Below are experts of layer 3 (counted from 0) of a mixture-of-experts language model. Rows are named router (the router's row for the expert), up (a neuron's input weights, with its number) and show model dimensions 0-47. Each number is 128 + 24 x the weight over its row's rms, rounded and kept within 0 to 255.
Before each expert's rows: "gets" lists some tokens that make up at least twice as much of what it gets as of all text; "comes after" lists some tokens at least twice as common just before its tokens as in all text. This comes from a sample of Wikipedia text that the model never trained on. Tokens count by the router's weight.

# expert 13
gets: "\n\n", "\n", "°W", "Government", "- Country: United States", "°E"
comes after: ".", " =", ")", " |", "===", "=="
router [135 167 125 161 124 169 121 129 121 136 175 144 125 168 127 131  93 137 161 117 104 135 118 120 119 129 151 175 108  88 101 129 146 184 116 137 106 141 154 121 100  91 165 159 128 148 130 104]
up0 [123 124 136 159 107  91 151  92 136 148 144 162 108 137  85 137 184 146  92 113 156 146  79 151 135 127  79 132  84  98 120 104 140 118  87 130  70 126  81 152 106 102 119 134 111 170 122 180]
up1 [163 128 141 171 129 114 172 129  96 155 105 129  98 143  95 144 119 119 161 146 148  68  89 118 105 114 151 138 125 113 130 139 152 143 157 108 114 105  99 120 112  97 154 127 130 126 140 166]
up2 [153 153 151 196 114  75 103 168 149 162 129 129 116 142 118 111 105 139 127 144 126 122  62 139 161 130 115 134 101 144 140 124 126 145 125  98 125 137 152 106 122 151  93 142 118 120 141 124]
up3 [111 113 144  60  79 128 140 160 142  84 157 123 155 157 140 134 138 105 139 114 176 157 104 116  94 130 133 154 141 133 102 147 141 130 144 100 137 168 140 118 128 143 136 164  85 169 110 137]
up4 [ 85 166 179 116 102 100 107 166 154 121  91 122 124 125 105 134 100 125 124 111  92 155 128 134 107 150 116 133 145 126 132 118 122 107  58  94 146 115 146 150 173 102 102 159 121 147 169 116]
up5 [164 128 154  99 130 143 149 142 129 128 116 153 116 174 150  94 170 153 138 114 168 110 151 150 188 109 133 137 111 109 176 131 118 173 124 122 114 112 171 119  75 132 142 110 160 128 162  88]
up6 [128  93 162 153 165 103 123 166 103 115 119 134  90 133 103  94 148 141 134 158 134 134 123  91 129 112 128 150 103 140 156  99 131 118 144 107 106 113 140 159 129 109 128  98 124 124 102 122]
up7 [125 130 100 124 133 148 110 148 169 158 149 103 151 152 150 162  93 148 149 104 113 121 150 118 178 132 115 116 109 130  86 126 154 131 139 108 118 141 127 138 135 184 192 144 156 136 146 110]
up8 [140 113 123 195 147 108 118  90 138 149 145 140 116 156 130 106 180 130 140 112 112 122 102 139 123 125 144 108 118 156 110 113 111 127 172 117 119  93 128 142 161 132 128 152 128 130 168 154]
up9 [107 166 102 151 101 110 118 132 158 109 178 129 138 175 131 113 122 137 121 103  95 155 147 139 126 105 152 149 139 167 140  90 123 149 149 146 135 115 137 107 146 146 133 186 111 120 128 145]
up10 [122 141 159 111 114 126  85 136 100 153 107 123  98 155 133 127 156 113 107 114 115 125 123 106 128 124 154 118 125 135 146 112 106 143 118 121 112 141 148 134 110 103 119 109  98 114 153 113]
up11 [113 107 125  94 126 100  92 139 104 106 157 138 133 123 133  88  94 109  90 140 114 133 107 122 114 148 114 126 112 132 152 146 125 135 139  93 129 140 150 101 159  55 105 114 160 115 161 159]
up12 [127 110 130 176 123 150 152  94 128 145 143  80 113 178 144 131 138 149 156 103 168  86 126 148 123  96 102 133 131 163 124  85 152  98 147 144 150 110 135 143 119 115 131 135 150 152 157 109]
up13 [121 107 139 126 167 151 137  98 128 128 121 182 126 138 128 146 130 141 108 127 130 146 120 146 120 172 138 116 158 176 154 130 107 130 135 159 146  78 103 132 115 143 147  98 111 128 141 122]
up14 [110 139 136 160 116 108 139 139 146 132 129 142 145 129 163 119 105 151 139 137 148 136 102  97 149  99 110 120 113 125  96 116 122 148 134 102 141 156 169 174  88 128 141 118  96 149 134  99]
up15 [143 126 155 148 115 137 117 102 105 100 132 161 152 141  98 143 122 155 131 110 101 155 145  99 165 126  82  95 114  99  93 130 155 161 143 140  97 107 172 110 127 118 165 149 120 118 116 116]
up16 [208  74 148 132 124 125 128 160 167 130 179 137 147 133 138 106 175 152 118 116 128 158 129 131 152  92 135 141 151 167 137 140  48 155 162 174 137 120 131 114 142 114 171 113 102 153  82 107]
up17 [147 124 136 123  98 118 117 167 180 113 151 128  98 116 154 159 118 123 132 131  97 142 149 127 129 119 161 149 124  81 180 122 133 104 121 126 115 179  75 137  85 114 135 128 116 141  89  86]
up18 [143 109 137 119  93 115  85 109 127 111  73 165 114 136 107 100 135 178 132 154 135 161 137 128 119 170 121 154 119 123 155 139 155 123 108 155 141 129 109  72 107 126 128 123  78 126 145  98]
up19 [ 87 161 145 101 123 136 125 134 112 115 112 138 119 134 116 108 136 131 127 142 126 164 161 145 151 125 161 133 160 108 115 132 114 143  79 110  77 121 131 149 138 176 101 139 130 146 132 109]
up20 [ 87 127 114 124 182 156 133 132 124 170 103 102 113 108 151 145 134 141 121 111 147 148 146 120 121 128 128 123  92 120  79 105 139 140 138 110 117 125 138 133 103 124 134 121 136 148 150 138]
up21 [193 119 110 129 136 172 160 147 125 151 157 144 164 153 111 109  71 135 148 103 144 112 131 147 136 132 108 121 116  56  82 157 145 126 124 120 143 149 116 152 136 138 145 133 164 161 140 147]
up22 [ 73 156 159 127 120 115 110 109 131 138 127 168 134 120 147 149 134 152 105  52 120  88 109 144 112 154  64 113 135 139 108 137 124 112 114 112  95 155 129 114 127  79 127 146 138  92 128 115]
up23 [114 120 124  87 137  65  90 129  84 167 142  82 100 137 125 112  97 143 121 100 112 150 127 143 128 131 141 143 170 101  96 144 132 114 107 141 126 191 127 115 137  97 160 109 126 139 155 124]
up24 [109 130 147  34 147 154 126  89 161 125 139  84 124 142 153 123 129 117 130 177  82 138 124  96 143 117 117 171 138 142 153 156 125 104 162  97 113 117 107 137 159 151 126 125 132 119 115 125]
up25 [107 111 171 117 114  94 138 150 140 158 139 106 129 152 127 108 182 132  70 137 101 154 127 153 134 139 114 134 141  89 119  89 132 124 116  82 102 144  99  98 112 108 124 112 119  77 158 129]
up26 [155 139 109 162 104  91  79 189 171 159 136 161 154 105 138 113 121 119 133 156 122 148 132 150  87 104 105 168 159 119 102 148 139  97 140 153 148  83 147 120 154 122 142 118 125 146 136 117]
up27 [161 158 187 131 176 110  96 165 138 121 140 116 141  97 126 123 115 131 122 146 114 118 173 128 133 115 139 103 100 145 186 132 141 106 126 124 127 100  99  95 118 119 126  99 106  95 160 125]
up28 [115 124  84  87 108  82 194 119 132 147 127  95 151 124 108 139 154 115 153  86 125 128 142 174 116 134 187 121 138 129 132 153  76 126 134 136 115 117 122  70 105 133 130 128 120 161 125 109]
up29 [102 141 134 120 126 127 110 141 126 155 102 128  97 122 154 137 129  94 123 110 162 134 133 105  98 113 168 113 112 110 108 136 118 122 148 147 132 127 110  81 138  86 149 116 121 160 150 120]
up30 [116 177 128 155  96 143 143 115 106 126 139 142 131 119 132 130 134 151 185  92 159 151  97 156 112 167 105 107 119 108 111 156 132 115  61  98 158 128 103 123 166 142 132 104 122 127 101 177]
up31 [110 121 121 184  88 149 117 111 144 107 132 113 121 107 117 111  96 171 133  96 112 100 122 156 122 174 169 128 178 146 143 122 146  98  81 131 164 121 116 124 110 146 150 127 130  95 147 158]
up32 [145  75 141 147 114 111 113 114 125 123 119 148 162 116 131  96  89 108 110 134 116 103 150 125 129 147 136  98 132 122 136 164 154 137 113 118 164 139  92  85 108  92 101 135 132 118  99 152]
up33 [154 168 135 150 145 112 112  87 138 144  82 105 133 126 125 148 147 152 185 136 141 120 135 111 129 135 156 180 137 122 156 131 123 134  67 106 131 144 159 135 142 102 129 176 122 121 152  96]
up34 [156 129 142 127 115 147 132 116 136 149 102 155 130 125 152 111  82 140 135  92 118 140 160 120 125 160 109 136 158 143  80 151 128  82 134 130 112  90 125 129 167 104 140 151  79 108 134 117]
up35 [148  69 111 132 158 101 120 159 145 127  82 163 156 121 123 134 121 144 150 123 124 142 126 129 155 127 156 128 144 117 166 174 142 150 144 125 103 124 110 107 114 101 135 103 140 111 138 165]
up36 [168 141 115 109 147 139 152 140 119 179  87 123 104 163 134  99 137 159 138 122 105 133 119 170 123 173 125 131 150 105 132 134 160 141 126 157 101  91 118 124 106 143 135 142 129 120 167 118]
up37 [162 134 152  88 119 111 160  89 154 124  91 179 120 150 149 147 139 111 124 132  90 112 116 142 106 112 133 143 108 114 126 190 129 123 167 108 126 157 135  98 183 115 144 133 135  97 128 154]
up38 [146 149 148 140 148 175 142 160  95 112 146 107 117 135 164 135 174 140 119 140  93 166 136 165 119  86 117 122 110 115 134 149 110 158 158 123 137 111 151 133 123 102 136 124 126 139 113 126]
up39 [115 134 158 156 114 139 185 123 110 124 128 137  83 104 110 126 115 105 208 154 135 105 111  97 136  88 143 141 164 111 146 144 146 138 107  89 139 152 193 188 113 116 151 134 108 138 133 128]
up40 [166 112 133 133 110 129 139 131 139  75 141 133 120 136 122 137 123 152  88 164 114 121 170 117 128 103 125 142 113  86 103 149 157 134 117 167 104 108 135 137 138 132  98 117  79 129  93 133]
up41 [136 135  82 124 143 128 135  95 129 165 120 140 120 132  94 125 103  84 119 109 176 129 176 151 122 110 157 124 120 111 107  93 146 111 139 135 156 109 148 100 149  89 195 119 134  98 126 118]
up42 [156 151 164 136 140 137 130 143 156 142  83 128 127 147 116 119 113  97 144 154 108 109  73 106 131 124 157 125 157 122 141 108 131 176 124 114 125 133 122 131 114 123 159 120 136 125 135 122]
up43 [ 67 121 130 123 102 181 136 107 149 146  97 123 123 123 140 143 142 153 102 110 158 114 130 147 135 130 175 140 102  86 117 152 115 138  98 126 104  92 114 127 107 141 156 119 124 123 112  96]
up44 [140 141 140 173 135 139 157 165 132 119 116  98 120  82 149 138 164  95 132  98 115 132 126 174 154 127 141 120 110  77 151 118 179 135 107 187 154 116 112 194 114 140  90 129 129 135 167 128]
up45 [ 92 171 152 115 126 127 133 137 171 144 125 115 102 133  96 140  91 126 131 127 138  79 144  93 121 151 147 128 166  80 153 152 122 134  79 119 154 117 130 174 101  69 117 134 102 108 134 119]

# expert 46
gets: "==", "===", " ==", ":", "====", " ==="
comes after: "\n\n", "ersonnel", " and education", "emograph", "==Cast", " results"
router [110 120 133 159 123 131 163 133 110 201 150 141 170 103 143 145 104 116 157 125 116 162 124 111 133 150 146 140 145 171 100 128 131 169 146 122 125 145 154 105 114 112 163 106 147 127 108 104]
up0 [121 166 144 136 100 162 118 105  77 115 142 106 127 154 133 107 106 156 131 104 111 185 100 151 105 132 146 125 178 113 140 129 134  95  77 143 106 169 121 120 113 131 126 175  80  99 119 132]
up1 [139 137 108 120 135 132 174 155 105 111 140 114 124 112 166  92 103 134 104 141 151 111 110 129 117 121 155 124 126 112 111 145 136 135 105 146 127 132 122 148  85  89 134 116 146 137 151 119]
up2 [150 186 117 137 123 127 178 140 143 130 118 150 132  86 115 110 133 111 168 106  80 118 147 126 201 121 143 110 139  81 137 121 108 107 145 126 109 104 125 180 142 137 107 108 129 173  83 117]
up3 [ 85 111 126 109  93 146 133  97  92 120 103 149 108 128 130  64  92 158 130 113 153 129 157 123 127 125 168 152 142 151  94 144 156 147 124 150 122 151 153 130 106 157 154 122 132 106 113 140]
up4 [127 154 115 113 113 145 155 129 162 121 119 156 135  93 171 136 148 115 122 116  87 117 141 107 156 126 164 132  96 176 134 136 137 101 124 139 137 173 159 143 115  99 168 107 146 120 112  68]
up5 [120  91 150 120 154 118 126  88 108 143  93 115 143  98 121 138 130 117 140  88 102 132 103 113 122 140 101 130 119 198 125 139 147 169 136 113  97 128 110 119  59 119 139 137 171 154 143 174]
up6 [112  87 117 123  99 113 103 146 113 115  93  98 125  99 100 124 130 160 107 128 133 109 170 134 136 133  86 153 108  92  44 139 129 168 145 139 122 179 139 138 135 126 120 120 159 110 127  89]
up7 [138 141 114 156 128 118 156 135 147 134 100 152 102 140 133 134 138 117 106 164 144 114 136 169 139  84 145 145 128 118 150 108  90 123 126 133 140 145 125 146 112 121 139 101 157 122 129 144]
up8 [ 54 126 116 145 115 182 162 116 138 175 104 104 173 125 133 178 124 140 146 158  84 146 151 121 128 124 115 131  83 125 164 143 133 125 123 132  90 150 137 105 119 131 113 137 143 111 128 136]
up9 [124 130  88 142 128 119 129  95 159  94 145 149 123 137 143 142 106 149 130 151 140 114 155 143 131  45 108 115  95 141 148 152 122 117 121 144 113 156 153 124 156 119 128 130  85 107 151 124]
up10 [161 109 100 146 146 111 168 119 119 161 131 135 157 107 115 104 126 114 142  86 135 107 132 147 117 146 166  86 107 140 134 136 126 116 169 142 108 115 153 126 119 119 124 139 147 131  96 141]
up11 [112 103 126 114 129 126 137 159 143 170 116 129 133 209 152 163 120  90 139 125 120 140 125 123  89 124 144 172 152 154 149 147 111 127 142 120  66 118 141 107 150 132 156 120 138 129  90 104]
up12 [118 146 128 125 149 141 151 152 141 129 142 136 128 106 116 127 116 137 124  87 146 128 169  90  93  96 112 124 107 146  90 114 114  98 140 166 108  82 124 114 148 156 142 115 102 138 142 124]
up13 [148 129 115 152 109 142  87 120 112 138 119 151 118 166 170 150 156 132 134 109 180 151 119 122 129  69 127 136 129  94 125 118 134 118 139  96 124  92 113 142 153  60 161 140 126 141 140 107]
up14 [146 111 148 166 112 147 163 126 116 110 146 167 155 123 134 128 109 164 133 111 139 136 163 117 101 138 118 165 154 111 154 115 103 145 102 104 148 161 123 102 123 131 146 120 146 122 131  97]
up15 [109 111 140 128 152 132 142 107 117 186 109 120 127 149 118 157 136 114 111 111 152 147 141 137 138 118 169 107 107 129 159 126 105 136 139 133 124 100 110 102 127 122  91 115  73 108  97 138]
up16 [159 144 144 183 116 144 159 126 143 108 167 112 106 108 150 101 106 157 126 111 164 148 135 175 113 107 135 161 101 159  83 109  88 112 122 129 161  94 120 123 169 131 166 113  99 115 126 164]
up17 [191 127 131 116 129 111 131 116 132 149 118 131 122 142 135 169 122 104  79 141 105 167 113  96 145  99 148 138 134 110 155 115 104  93 121 150 141 157 103 130 151 101 126 133 159 118 136 112]
up18 [140 127 135 143 150 118 174 120 126 196 138 149 153 148 117 120 118 121 105 117 126 159 150 138 124 134 159 130 175 109  93 145 164 104 122 114 174 153 126  98 115  78 132 133 130  92  81 145]
up19 [114  82 128 123  81 147 141 135  85 142 137 144 175 158  75 151 132 169 152 107  95 125 115 149 128  80  93 186  87 177 112 112 110  98 158 124  82 144 145 124 142  98 129 159 155 112 127 124]
up20 [ 74 119 115 102 148  82 130 129 157 175 120 105 147 146 113 112 107 142 150 114 139 146 156 176 136 187 121 138 119  88 106 128 143 132 117 161 166 118 136 140 120 163 102 140  87 147  98  93]
up21 [138 130 120 104 154 129 164 131 130 122 129 130 121 175  88 116 122 149  83 126 106 177 193 133 115 131 154 112 139  70  87  97 137 160 127 173 166 111 135  98 129 128 138 124 102 156  92 142]
up22 [ 99 107 123  85 107 151 138 144 146 151 143 127 139 124  94 131 124 112 191 133 123 101 121 101 124 181 149 166 132 123  98 140 124 154 122 127 112 113 126 168 113 112  87  93 122 113 114 121]
up23 [134 176 133 148 156 133 125 100 113 128 156 152 135  98 138 126 128 123 142 105 113 139 114 118 131  82 165  98 116 146 105 138 139 124 145 111 102 128 163 124 162 113 120 110  82  96 135 149]
up24 [119 127 129 117 121 117 155 132 146 153 104 150 181 184 130 119 143 137  98 148 124 157 142 135 106  85 170  90 163 127 134 127 127 161 144 170 133 110 125 108 119 138 129  81 130 127 130 162]
up25 [120  94 105 128 141 135 155 152  92 135 125 109 126 108 132 141 110  88 197 142 119 101 124 121 139 206 139 108 129 138 114 146 162 133 127 127 177 143 148  90 108  99 122 128 146 154 109 140]
up26 [ 92 142 145 129 161 115 141 126 173 114  85 132  97 145 209 136 138 109 135 143 157 126 125 140 161 104 127 171 123 133 112  89 116 118 173 135 129 175 128 128 182 113 112 140 136 157 160 117]
up27 [135 151 152 135 123  73 185  93 116 132 111 105 104 149 140 154 158  99 143 114 108 130 125 131 144 139 132 148 111 119 105 199 141  91 160 121 115 127 146 158 133 123 129 140 168 116 125 121]
up28 [136 151 123 131  97 116 168 126 155 106 128 133 125 127 140  89 104 143 120 149 112 171 110 166 107 111 111 118 144 102 103 142 120 134  83 121 128 108 127 123 188  91 163 117 129 129 123 128]
up29 [138 146  97 162 126 146 123 128  90 154 101 150 168 102 121 135 131 157 150 105 139 146 142 131 166 108 141 143 125 107  98 140 133 159 129 115 163 117 144 112 135  94 106  92 137 113 147 135]
up30 [ 94 125  77 105 123 134 143 129 103 151  88 194 127  94 143 129  92 121 139 134 125 150 118 125 182 162 187 121 119 157 143 176 133 160 101 145 128 120 154 131 108 121 142  85  99 148 118 107]
up31 [109  82 124 117 119 134 152 110 139 130 152 169  87 127 106 116 191 114 141  78 133 125  92  95 120 123 142  65 145 135 136 121 120 134 173 136 151 145 137 170 102  99 128  88 127 122 119 137]
up32 [159 153 120 154  76 166 151 143 115 136  95 103 141 160 148 116  73  73 161 105  79 149 124 126 106 164 146 151 177 116 127 135 123 162 112  98 142 151 123  99 133 133 114 186 126 114 125 106]
up33 [124 136 110 139 150 137 123 187 122 137 115 128  79 135 181  82 142  97 126  99  70 140 108 157 124 140 107 147 119 175 133 145 156 161 142 150 108  69 114 120 155 122 127 137 170 144  99 106]
up34 [122 120 103 116 121 113 123 108  66 150 143 151 114 119 134 180 129 101 154 104 172 131 100 136 133  94 166  91 125 127 118 152  96 170 170 134 145 109 110 123 116 128  85 159 145 137 112 137]
up35 [168 121  83 157 119 141 108  77 130 160 142 131 119 146 142 127 128 127 122 159 127 145 119 104 166 120 104 172  95 109 125 125 167 104 103 131 127 141 143 105 126 107 123 158 137 156 181 140]
up36 [116 150 129 134  73 149 105 102  85 130 111 107 132 165 116 114 146 107 143 160 146  84 163 119 191  99 125 117 100 137 133 116  94 129 134 112 132 145 135 158 129 135 126 169 104  79  62  94]
up37 [126 113 127 161 170 150 122 152 148 155 130 113 176 166 180 132 124 104 144 109 120 131 157 132 148 138 169 116 146 143 108 102 134 115  87 121 133 163 116 103 164 138 152 122 121 129 153 145]
up38 [164 129 140 139  86 122 137 165 116 157 116 168 132 140 144 178 146  88 116 129 116 125 151  78 148 106 144 100 116  89 119 113 150 113 118 105 135  88 153 128 140 137 141 116 139 113 144 118]
up39 [139 147 148 127 139 112 128 155 121 112 121 136 143 111 122 152 183 160 113  75  94 121 134 115 136 159 125 123 126 130 114 146 127 142 166 124 127 129  83 123 168 120 149 138 120  95 149  95]
up40 [119 165  76  79  87 118 140 156 163 126 102 141 145 113 120 120 159 133 118 158 132 113 107 154 134 109 141 146 144  88 119 137 156 146  85 126 136 153 173 112 132 153 146 169 111 139  98  68]
up41 [124  90 121 189 134 152 116 158 140 130 132 140 108 107  94  86 150 127  72 113 157 114 114 140 152 170 170 122 130 150 119 125 125  98 129 126 168 102 144 104 118 107 123 141 120 143 147 186]
up42 [113 114 143 135 142 151 184 107 104 134 142 126 149 128 160 157 113  89 123 126 150  80 116 154 179 170 121 119  97 149 139 165 135 183 109 110 110 113 138 134 139 198 130 164 159 134 142 118]
up43 [101 142 148  80 116 106  81 128 126 123 155 102 116 109 126 118 142  90 100 164 103  99 108 107 147 136  70 189  83 134 133 134 160 189 112  96 142  93  92 106 100 126 167 133 167 106 174 123]
up44 [ 76 133 101 157 120 115 118 166 119 154 140 115 140 121 139 124  87 129 100 151 136 111 115 121 115  97 176 111  98  81 101 133 128 131 145 155  99 164 173 145 138 142 116 133 128 112 102 121]
up45 [133  98 127 116 152 152 160 148 149 115 160  74 105 153 114 146 111 117 113 138 109 147 139 139 142 145 161 168 116  84 131 111 145 132 138 110 129 155 116  97 108 131 151 129 128  98 148 135]

# expert 50
gets: "k", "n", "l", "d", "z", "t"
comes after: " S", " T", " B", " N", " | S", "S"
router [113 167 139 127 143 132  97 154  88 128 166 131 112 175  96 142  94 145 128 101 108 130 172 152 147 143 114 130 133 136 119 143 137 151 178 136 143 130 139 140 150 134 150 158 100 151 195 149]
up0 [194 127 149 136 104 109 156 151 161 128 145 121 138 133 119 128 121 183 152 134 137 124 118 153 154 127 108 112 131  90 139 132 151 172 189 139 110 122 129 119 144  98 176 141 143 140 114 155]
up1 [122 165 123 114 120 149 132 130 134 124 126 129 101 109  77 167 112 146 129 109 111 109 114 125 128 136  94  98  94 144 126 149 132 138 121 111 114 118 128 169 140 135  96 120 153  85 149 145]
up2 [115 129 147 152 152 158 143 114 159 150 135 157 148 153 132 100 132 113 158 115  73 106 128 149 130  92 153 132 137 112 147 122 126 147 126 156 165 154 153  95 138 127 120 112 157 112 114 138]
up3 [154 159 108  99 161 175 139  99 137 139 102 141 123 128 123  87 107 133 164 143 124 197 123 122 125  90 160 115 168 151 162 190 146 118 130 129 148 120 114 141 126 153 156 120 110 160 152 141]
up4 [131 123 129 135 123 111  98 123 135 137 131 108  90 160 152 107  62 133 128 121 109 182 107 134 126  59 129 127 128 106 137 158 148 124 151 134 122 142 165 152 148  91 133 161 138 149 131 166]
up5 [120 156 167 158 121 137 131 126 125 141 102  86 180 111 122 124 143 146 132 140 130 112 113 109 142 139 131  73 171  91 177 139 142 131 117 118 133 121  94 150  96 111 161 111 118 117 100 143]
up6 [140 135 133  95 119 141 141 111 127 140 174 119 116  88 123 137 109 168 143 123 112 148 149 153 144 164 129 126 118 153  99 103 131  83 135 135 130 148 107 107 139 164 151 167 113 135 138 130]
up7 [134 143 130 143 141 143 145 121 144  97 188 189 113 119 136 101 117 122 151 137 129 137 135  78 110 122 121 154 135 188 123 152 127 142 129  94 142 126 144 133 129 126 203 135 130 150 147 145]
up8 [103 166 104 116 141 118 158 151 122 120  83 160 128 131 145 164 155 156  94 115 143 123 113 182 151 152 114  85 147  80 118 175  75 132 144 114 127 170 133 138 118 153 111 118 108 134 135 128]
up9 [ 73 141 134 134 121 151  99 115 138  90 100 166 111  94 108 140 109 177  97 148 136 151 114 135 143 141 107 181 155 172 134 139  90 119 130 106 146 103 110 103 156 140 103 101 166 140 132  99]
up10 [125 193 126 161 101 131 153 149  98 135 149 122 137 137 135 154  88 112 121 129 119 137 153 145 134 132 113 105 166 153 136 140 136 134 132 129  67 107 113 171 116 133 139 174 119  98 110 120]
up11 [113 120 166 128 123 123 140 135  61  90 118 152 141 143 100 136 131 121 133 123 126 107 151 147 127 125 105 121 126 104 125 119  99 131 154 191 134 172 138 136 141 143 126 132 102 107 162 101]
up12 [109 139 112 134 141 116 133 162 130 116 139 160 141 123 133  98 128 137 142 147 173 118  98  73 159 151 115 164 135  96 113 134 136 151 118 113 135 169 136 127 123 126 134 146 139 143 188 174]
up13 [146  92 116 137 101 149 138 115 120 195 154 123 149 102 103 115  80 109 120 130  94 127 158 115 104 125 143 154 156 111  88 108 144  91 132 111 131 164  99 158 109 128 116 118 105 157 141 121]
up14 [161 135  92 174 139 111 118 112  96  91 141 162 164 141 113 142 152 127 135 125 164 102 137 115  88 142 151 132 138  97 111 136 130 160 149 133  99 190 148 114 132 114 151 196 136 123 146 102]
up15 [161 116 103 151 144  84 106 159 156 101 131 138 111 129 111 153 143 123 148  98  94 129 135 156 130 110  94 136 124 121  94 140 100 135 118 162 125 165 107 116 121 114 151 103 171 145 173 117]
up16 [166 187 143 169  94 138 138 126 146 119 172 109 125 134 121 129 128 148 152 104 118  73 128 168 109 141 148 173 137 115  91 117 127 107 130 154 116 136 153 107 103 164 145  95 155 131 134 145]
up17 [149 121 148 117 132 108 123 138 138 162 143 167 148 124 129 161 108 145 144 150 161 127 142 153 110 136 101 152 145 117 131  92 193 118 132  97 180 133  98 156 157 125 130 132 158  93 139 113]
up18 [146 142 123 137 166 121 114 122 143 120 125 131 139 127 122  99  93 140 131 113  97 104 127 105 153 121 170 112 117 104 115 102  89 177  64 172 129 138 138 151 145 115 111 167  94 114 112 128]
up19 [127  92 127 108 127 118 113 152 134 144 125 143 112 121  81 123 119 108 122 132  82  72 120 125 151 124  95 111 127 189 119  92 113  97 126 137 142 168 160 175 139 132 165 132 117 152 151 123]
up20 [153 114 138  94  80 135 159 127  73 143 143 123 130 116 150 145  79  95 160 147 103 133 117 122 156 144  99 139 137  79 159 156  88 120 103 110 186 126  94  88 137 127 169 158 141 139 115 142]
up21 [145 110 141 125  76 139  93 121 130 133 164 143 102 100 135 143 130 142 142 133 107 111 121 130  80 111 140 138 102 101 156 121 149  85 160  94 147 116 132 177 109 123 103 152 154 138 143 133]
up22 [123 136 138 159 131 128 138 114  94 124 134 139 131 150 146 141 123 101 165 156 100 124 168 136 155 125 126 106 129 105 173 148 112 140 117 139 129 143 100 141 145 136 109 148 120 121 144 110]
up23 [133 138 120  97 151 142 137 144 110 144 130 132 117 171 163 105  97 137 131 126 152 111  84  92  76  93 103 129 149 129 113 145 137 108  84  82 147  88 168  91 132 100 138 148 143 142 120 122]
up24 [111 143 155 126 106 116 149  78  93 157 102 164 177 119 122 102 172 122 107  85 120 171 134 102 115 147 130 117 112  92 135 113 143 140 146 127 114 130 101 157 119 193 112 125 149 141 118 120]
up25 [175 106 105 115  87 166 139 115 113 138 115 109 123 113 131 138 167 110  99 126 166 141 112 106 126 126 120 114 107 111 129 178 123 108 120 110 128 132 148 122 145 115 130 158 100 111 115 124]
up26 [159 132  97  94 132 124  93 147 165 143 125 138  98 125 113 155 117 123 126 124 111 159 134 145 143 162 116 106 125  64 161 121 126 112 119 144 124 175 154 108 100 176  61 180 100 134 135 112]
up27 [131 147 107  99  92 115 127 127  99 145 164 120 130 122  82  88  74 126  91 124 170 129 100 125 130 118 118 113 123  77 124 100 145 185 149 115  98 149 139 135 108 141 111 148 154 171 126 114]
up28 [122 112 142 140 133 148 122  93 142 151 114 125 154  84 145 126 140 137 111 111 108 145 153 127 172 149 157 140 121  89 173 139 152 110 121 135 114 121 139 122 123 113 156 153 111 131 141 112]
up29 [143 146 145 129 108 132 140  82 109  87 148 125 113 141 140 154 182 168 121 118 162 159 136 138 120 150 130 120 155 131  81 150 100 132 156  92 146 170 143 140  64  85  89 138 136  86 124 167]
up30 [155  72 143  94  77 116 154 125 136 184 121 136 104 131 135 147 125  64 150 118 176 147 132 144 140 113 108  86 114 125 142  94 108 123 116 145 143 127 100 155 128 137 112 124 151  91 153 147]
up31 [155 137 124 111 155 133 132 167 114 117 123 136 150 148 115 114 136 135 130 109 139 153  73 149 133 110 141 126 144  93 149 138 114 131 110  88 132 105  79  90 138 146  79  83 150 155 123  93]
up32 [144 131 111 163 143 120 126 109 107 149 152 141 121 101 160 134 104 118 148 154  85 124 110 143  96 146 122 160 124  97 147 145 132 153 122 168 126 175 114 185 155 128 123 115 110 117  92  94]
up33 [100  91 126 147  85 120 126 170 114  96 159 148 140 167 106  98 150 118 141 128 123 141 200 140 140 114 110  84 127 149 118 102 104 138 133  89 134 121  76 154 159 135 143 142 109 170 111  81]
up34 [139 137 148 133 169 116 111 136 136  94 131 106 145 136 138 105  92  80 143 113 118 150 126  90 135 113 149 118 107 149 134 159  87 124  98 169 135 101  96 126 111 144 116  96 116 113 142 111]
up35 [139  97  76 143 125 180 154 100  88 151  97  83 106 140  91 120  83 100 131 136  65 122 144 157 112 108 140 106 130  72 142 153 127 134  92 116 134  93  90 138 112 137 126  78 116 116 106 137]
up36 [157 115 159 146  90  86  57 118 134 137 133 124 123  88 135 137 128  89 119 170 136  97  90 122 150 109 131 149 141 110  94 148 112  98 123 156 109 142 125 155 156 128 118 141 100 153 141 103]
up37 [108 132 154 149 173  99 151 131 145 167 118 103 136 123 131 106 113  99 135 116 159 104 137 163 155 124 113 131 157 122 164 122 166  93 182  68 158 148  99 127  94 144 140 141 113 112 140 132]
up38 [102 135  97 130 141 100 119 103 156 134 135 121 124 106 149 116  95 149 130 127 169 142 143 169 174 132 151 113 123 108  95 163  84 147 158  86 124  97  78 167 119 144 129  88  83 128 126 147]
up39 [130 139 128 177  94 149 107 115  68 154 136 147 143 126 111 159 148 122 141 114 145 120 150 107 100 113 122 107 110 195 137 154 124 112 120  76 170 143 165 112  99 152 131  94 135 122 149 103]
up40 [186 122  97 101 128 110 105 115 151  89 155 151 125 133 136 127 131 151 153 101 130 129 169 133  91 112 112 154 129 145 140  79 148 129 119 102 101 139 144 138 139 107 138 132 111 102 116 138]
up41 [113 120 126 178 163  74 139 126 131 141 113 121  96 123 124 178 124 139 117 148 148 122 134 103 118 128  82 112 119 172 138 109 148 105 107 158  94 185 144 148 119 123 172 127 157 149 186 142]
up42 [135 144 114  88 173 143  91 119 177 189 135 131 115 142 160 143 135 126 128 127 143 133 150 141 145 132 137 122 144  85 125 125 129 123 117 106 118 135 139 118 141 152 117 206 150 144 119 138]
up43 [184 117 140  87 113 141 123 143 125 140 125 154 132 145 129 126 135 114 127 104 136 120 133 140 180 169  83 129 122 119 132 106 107 110 128 141 104 175 118 133 149 153 132 150 166 132 132 126]
up44 [123 143 169 129 124 142 153 125 144 133 152 119 106 153 168  93 169 148 150 134 116 142 140 150 128 125 190  96  98 131  98 152 136 119  91 140 140 137 106 177 162 144 108 143 109 146  89  95]
up45 [106  86 146  74  95 140  91 133  92 101 136 120  93 152 115 161 127 151 105 149  81 133 150 162 118 145  87 161 139 103 117 120 116 125 166 186  91 130 124 147 159 127 126  96  87 155 147 119]